From a checkpoint of a small mixture-of-experts model trained on Wikipedia.
Size: 13 layers, width 160, vocabulary 6986, 21.5M parameters.
Below are experts of layer 5 (counted from 0) of a mixture-of-experts language model. Rows are named router (the router's row for the expert), up (a neuron's input weights, with its number) and show model dimensions 0-159. Each number is 500 + 40 x the weight over its row's rms, rounded and kept within 0 to 999. Numbers have three digits each.
After each expert's rows: "gets" lists some tokens that make up at least twice as much of what it gets as of all text. This comes from a sample of Wikipedia text that the model never trained on. Tokens count by the router's weight.

# expert 26
router:445544484509500460445453569530431499553434550419534569479568588494509499518528520495479540364517524471514447439514530427565494516559492497538526475478495487453514507452474461511522425429520511450491508518538571510521435537469499514495529502494548455493475460470480473558479481527479526545484517456526527464490571489428559529487478521534429452438507492471470465456503575530501450531474449454510529509455471436537520511515539472465462531548554490481436567497525531570536541530506452
up0:599494507498510528547472546515435463520480501550488502482522496570519540544455620462539515558430502527479569598464478498496569511509502613467533484508493476480473549463516491480462481471532394445503515532582473427545483476504457552394472513534458492441512563484475529505488500539472555527462498483503482540498492509480527486447495523602521481514563520534440494558543556520424451517497498556527447490504486437492536500527478554450476498499464444502473508473501524536535491549467468
gets: "and ", "\n\n", "is ", "by ", ". ", "was "

# expert 19
router:478525495517446452419385508524510436515476598494473501492534540534502585530574479484523508557565482451524528544496489489442482499490525521549567464421480480565488484473414465483460485427477507539436499543497564482556474550437495497491495538472521516448456467461527471524547487512449566568475539566534484507501538454457553423566509460554564563507474458490506499526481479526526514495458517444497496519447423543524573474487507450470460528541518479436516578517491469465504518514505472
up0:557485468472490491540535501511445526513461523527481567418538525498533531506525553519478555515566510461556480503461533523472530515509517534493534487498540481483466474572426454544484502553479529495471498519473505475543463469452448596546505446495440406498386476468538474477499461530482536547517488572563481447498498571489419495482477445580541423535504527552431490466465505508530603498436505457503433484509459463428496461477608479532448496472483463494472523563498507470512537522458503
gets: "the ", "a ", "of ", "in ", "The ", "s "

# expert 30
router:586489523593431449430436467516551461508493496387542516532535588547438518431539533481563491518513488470432574508526518447522504499483490551531483445511472537510417570487445503464493520519477430521430471544490555479488481500473548504491505498477516527418439477494442513490481450505465543553525500478529486445474485528459499516457486527499425461466499553477522505487559409501596489501509453472504539523490485457501535467510478448426511557528509540504455484494516528441572547477456497
up0:520443487482499531473481522460493479566534504463478526519557489504503477524522499450585553527599464516497510526564533498499454558420536619468544417453457486473470565552513481426478487479557511477462455526474510453506486500546517469463546490484520514455472459529479445518419450495496504522461500449523441473469541496481468545498478429500508569479516541452512462531478490544522416582456500428506527500402573461488494486505540529419468498552536529532525532530484470456582484495432468
gets: "\n", "|", "| ", ".", " ", "201"

# expert 17
router:555514512566476476427430586558536533523423540444477533522531498505491542445519531460578437517465470468571473478573543541462506548536472520483481454473420492513425459431434435441518496451570531466455460508497597413533477479525514473505543491554500472482455461544541481533446490511472508497496547528460494567522440502478523469491508539538458462490543536498529524436528421478493516510481532464490478490444491526515534509457445463516531463586580564466501486469454513505466474509511508
up0:492499527485445471537455515489490491572488467524510566564506489514522477499466499438461504483490507487499488482553489533471498478516445439521497445521542480481491550528539466528419520455528502415551522454524554453509513560569550524585473453546482514500489407549482589461442544470529521447492598564511499489606464549493492487513475466569507465495532530494480560446518451550446484545480476431563502458532463466482493513452483568505465561506526451566526517522519446569472510419515569
gets: "a", "in", "an", "u", "re", "'"

# expert 27
router:478452498514450438441445514489549478572548537405544503524521520494417479450474505366522529426511519463477466522524551473516506547486484448544540471476476527539446489493476494466550553550499442545551463543548487541537514468504481544538501542526496483460477492516551463490541428565492487475504467526569431524481531534501501448465508532547505469516512449529448497453515548508542547484394493483468559531537489530493540471474570503528508625543501565446456557529505526433514515527500490
up0:478431450529496442484475491479565509556524499515567460532458439445472527496466466466461483527548543480449463537539486553455491535455562484539529587555486534479515454460579457483552487451515536523491530501470509505557495529500431555515525455479493474458427442593526435479508492515563478496453511516535518507413469496483475436500519460460496379473470530527552429515510573415537479519476459527478475473478485436453533497423529503509507512460462539469533538505552436473469543464518561
gets: "| ", "0 ", "% ", " ", "1 ", "2 "

# expert 1
router:557499531504481506419438573504526487572512541415526522513516535491469549472506484438541531415518547495525580479574507460481545503533475539501463488524464541485464529420455435457554550520498576526519518484503548497542523537539533534483544603537515426479409491470529456532484487506559505513506478582514505497488530539522530500463456530523511581522495518441467468513499489571530516458522463494553551480529511474433527507486575451523507615526537547472441488568479502473530543521539518
up0:562483526471489476512443540552543488556507465519454477528559620578455478503553505484491537502542488529498536490535505414536499523533448558520508536508445564513519521486426469479466511479445514424581490439502469528474544509460521548484534510546460502432546492418508435550496496474511498476496545467472539465493523532446544493474488537451538538506498528508563530584462477521533496538458538488499606480460546496388536523443411482504477518561494535452514531492524466443523572540487523
gets: "| ", " ", ") ", ")", "==", "\" "

# expert 9
router:503573477554457423439430527495496551573421583470510499543542507498486426463580507443507513448461498486480489471468633543485487493545504461543521540516513531523460551480465474453523497481494472497507566487523506530505442493541540481522541474493476478499491470454537514609494534606502500537497548490508440457472560475501543532481476561511457503490472540493469497454529501522463500484462418516491515547477515468515551496565601430408469538537567479493451472540506458515536464470513501
up0:487524426491530485461481471471471482518556541479505541458477503471487513511494464521506556508447458519445522471435493531455518521551553472512475530436557499479527486526474475457533487466465520605498575379579516487490508492514508532477546469531502477471452488425452433565453532487532558508562571453515506474521550552471548524509448539568441498507606549448511477522530446556509551501543440456495529528478564480555542480496542532482537485539524459472464547581521497488521426524444437
gets: ", ", ". ", "that ", "was ", "and ", "is "

# expert 23
router:530455464545433508443453542499577437567469576478511468524569515525546476529581454533579515492503455526502485486581568473457511465501460487539478467509546477518500482459468422468528451516503436535511501491503516434508460428485493507471530492496547526497509484434528556487537431514479539484520505599504478489535477453419526496441480498629503536522501543486508456441615481531488474584479514514445542481474468497522546512511525469447495457492510542474494525605446488496525502496519479
up0:411583468487495454460460511514488531538416509499509493576487473441544482521625471553523488491541528431479479499511480396486492498480491448538538488508510523539516466525506542553538508497552546460577513479449534472518460466503479472553487482504464483514519473485474556470579457503515450552477502497506498474482493519488568573490531503511553469521406471430454489517558473411466553555574538528480470431465516518454515533426485436509597534488501509530437499443546506502552501480521547
gets: ", ", ": ", "-", "- ", "(", "\n"

# expert 4
router:546489428600468481464423504541574545511429504429538562541580482534481426511527463460494493504516521507541502512557570418571510486505570522504541572526485468508472524452516409456511491463436484493516490500508453541485496465496458474497488490499513494472522489450488523510485438525519527457470476579519463492503522466462512471410422559549558502514510522549545404486475485467523417563446447434537513510476444542473532459445529489497521554497531469543445452526495452521511534528505505
up0:543543495496462450531517496516472545516514423513438530513493535578579526519459541511483463467530520406481437392599509506568423479475525467452517438504512532508474444464490508537572500429421579523475461518508480521488488439513481461452500530533501511516437490501479472502523537472478503444504520550538495500558478525496445512530451546553524462556468544542466480506535541549498467532462539449474524479488534479475477490549408503428561505507471497438427489592540528479530518432481546
gets: "s", "y", "m", "g", "ap", "l"

# expert 24
router:571550489551414453458432523568505473554453485474559524498546474441546514514576460466553486452462425453535564474518578429478537455511518498541528526548478548530464525478523470483512448483525517503501444474432522522517500490468498486537566618523519536470476477515515484534515428487473525538485486510465439500496437451420592434479507496548432442487476493481543541526557503468547525558496428517551530519466490534517555501594495523484544485469490505526460557480532515504467465482468532
up0:530514509449513489438472560544536460495488472500539501451549527439497468515484507495492534446471456469513525493550526559570464549427499533540552601463540521527505460421489478544518429549554527508526442547485529533578434544520490475533543491476582431421503551519477555485502494524575454480460509471425521543524536507528510397507557437553546530543535524522473483550499495518553515449506484477527479501504525493453519430558510500465516539494455498510467516508531448569486440531593559
gets: "\n", "(", ", ", "|", "er", "'"

# expert 0
router:524472465505473446410441521538546467499552556442548488500524512521569507532540529483502497542522502491504498531526511554451515530500556472534593520525478531522498490501491468523498486480516497447469443470474572584488433480522488564538486518464591548453433423540479479524512534537524527537526476552538495463444427519434543417509524550499463521546546584418455479445560476552483471468484463503552566451526507469472530478497474554479560556531472475503409543497507461488495521569428507
up0:506483520395484522445531380502560527539514508460505487479516529513527463495506519446513471532517606540482425507473472538554479572440477499510499457521457508437503474480457487462564475511484507464515466462455534544509518436498448553464514480483471534554485497461514560498448540531490436528508465494491490483474534602468546531487533546444498526482537477472438517534514542546467451503509492520445489487436442450480550488500526466485482510607468550398487581470522500456562559522522593
gets: "e", "es ", "al", "ed", "el", "es"

# expert 28
router:498474524575489475475469540557525446540458473428489459476546519478425538489488470428549489453501553520486546482540568474425505552489447446544537497484509485521496554468466436474460491500496491455518467584445559460503488458467504467463466538541560508447498449457491469521564536510541435475549548512551466455514522538508538482483439540567468456527463486458570440494630472408484541488471513495478458478493464470483550497512506519452480565517471543460471520503526535457602532531480451
up0:530399527624484419441502537529473568519523512502553524492498495441509553525476545464456471499500494589522524515508489454481555527597489435466469538481479528528430484516519531424527496463489532446491502504552567449488519509516474475427527436402500560487479445548552502495510487503527461550533476508519509553514511518523478546510475424591512507485465559459519458514510462455487521482462492489432435472488458552539451544555498418533449525511475541507440481470584484492500485459494481
gets: "| ", "- ", "\n", "S", "L", "M"

# expert 2
router:528511529531461463384372563517475436544509579456524502505504487515555460465557535439494474568486493441559521554464536468513495517463514448531547488455459541460482484553480489450457481483462449539449503455528579531517496478489505591506554517455469492407499477542472503576508526510535436517434528531515499460465483534520498406507497469545521498535501477500510530530534472468459558468511451452486527516412503530472535513502525447491518555534512509447429535509542481454530568435520523
up0:494436485495510493417444584470532548557507467548586498472472538523508543514560514493510529493468485461490567592523583433520460539440504504464534458487474516515438537478424504474549373533470438441539523478546466506507491461492468528488397506588513538559485522494575549458517527511498455506472550498497424580461471490503448458520527490470529462500548478411540522528507543454512550504481467479483488479431471508482511504497502513493454499552490480476526574496516454469536506540480558
gets: "ing ", "ed ", "on ", "al ", "in ", "In "

# expert 15
router:527570511549462488411469513568477472531446531371530488550534511492513513491486456537506505518564510490550551506482567527491518490557509480496564509500430437463550477548447450457512529453450522585536504528510476500503458554446516537506493551503533544530525443552521489523527535562590481510543545513490506504429474514529629511406544480474531510498473445530545517511552553448486462508457422439498471502490564527497529519532495514488467478554505579469422509560505485514521509519484508
up0:493554520515405460505472489525530590529471485539454446570533480592432551431506499497457465534540522495476539477514515529507490510590535547537503477448478455495499494506511517451533541440488527483579480503490575543506492496511481476556459473497505453501503485535518491463471494441525546445528531460530448561558521488582495516458553431443481488519489417536498546524431472508447465470440394477398475482515545548526578489449472543426485464471544479457471460499464493512489491529496446
gets: "B", "C", "D", "M", "F", "G"

# expert 6
router:509426521562533449425400587515537491510481538430477493568524492525457464516489494458485484451520471498474510536495567447516511542513498475512529490495504462527475463505454447519470542472551445558486505536499538508524481507464517574454525606542564470450467492497531429515578437534446531449464512500553471517463527540491572436529485525511467545468495449416503526480506521430460508469462510476495508527475493479461563532446544517451561521587525509422458555503458508548595474507468479
up0:498473503469494507489457524454505497518564463536516599542477506522543525489493501542523520498455529522550501465482495472551449416514479525549518560450515508476532495501556467499576543498546475455554549578520521501547506534528522523486498506524473444466482487471488489507528510515546518511445506470614532511439489454504520453503507541522539468513369525535520495573449487542527429487484436436474449550392475524577568475484587535484554501531537505505499583506450473449575483531542577
gets: "| ", "i ", "o ", "er ", "e ", "a "

# expert 8
router:458480499521352466428395517507520494550450544535520518518541554490525545474563526410560464450470524468482459508586519519472447554462567529546539488524501453511513519534466434465509446449480501537476536528466501508583442496476531501505542498419446485461439407450518461482536554537493521495525498532532484506496517492399525459511492480552555522553449464505516522527481458444548485496455522453480518458494491504545544526470497458507446515531538531479474530505542524410477532481500541
up0:505471552486490547465500454592480533518476497437481519485540470494502514500423574514513504533427519489503478483508545489438511477465509429465467515424496544477501455470514541525521477539577473510539487449604443480519530632554465583478515479497482550544512492461448482562475436492506563511627483489539495517509509514407521514497504442505487478531563570514546491523452474519506498450516522435583457469550446534532512511508514473527444486548514449568514507565522526541522484462521514
gets: "the ", "in ", "of ", "to ", "a ", "for "

# expert 16
router:452481472489431433445389539522515425570497513431539510518602530497580527488545541442484447523479546467540539469535502420482441493480497544575602501466475499514528533471464523484509478445464525515491555489486553502564496503508564515520548539527452523457504452451448491478500478548535544471517563505507448499510560444465495473512477538604507445499507472430481473525497529510573554563486486499486502448464464494444558479541475471512535521513496502423495517457538520494547562450487476
up0:533515459458532556502500483524523456536537486505529536565522555500508419525541538406508455562558532488456524497469499542551483516530489530535507464525504584613539538485541501576463470528500541450542477550575586479459468430486522465482562494521529552529466417508506546483546510532471521477482497487476520514475463549559549501506529530529502506531420513498477537489527429435532475511527529494488488549585560528479491492494445406510502584504518529560609484454492511484476433482517463
gets: "the ", "\n\n", "==", "The ", "\n", "a "

# expert 21
router:503491527587390508491479502568495536511478575424551533545509487504475502506566516504551440484505590485479442491538527494476556539543462477555520516537482504424407544540507424478558511455503564482537536604508566507523529490525486540511506575489493488425477441479532505479511514489503486505563562502537554488492520504462552467553515473490558477517518548457466480395438422501534518484481448433441561518501472451514545476511519526455467477510508526558453510511487491469449523481461550
up0:585464456502475431510486497450504545537532542509539439563542517528505522535509466471424542536509540457421493447561488538495465500463520511456570406440518507380498468542473499552539470523448540491529487503510502466545524436486536468463458536536512518475476426506481499449486441491448464522507542472584549457500503530433487540560494487545515472496494479509496445542502506506485459390585499493549489510461536467454493467486537496451527569517447483546481399479495456467469574495489459
gets: "of ", "to ", "for ", "U", "di", "with "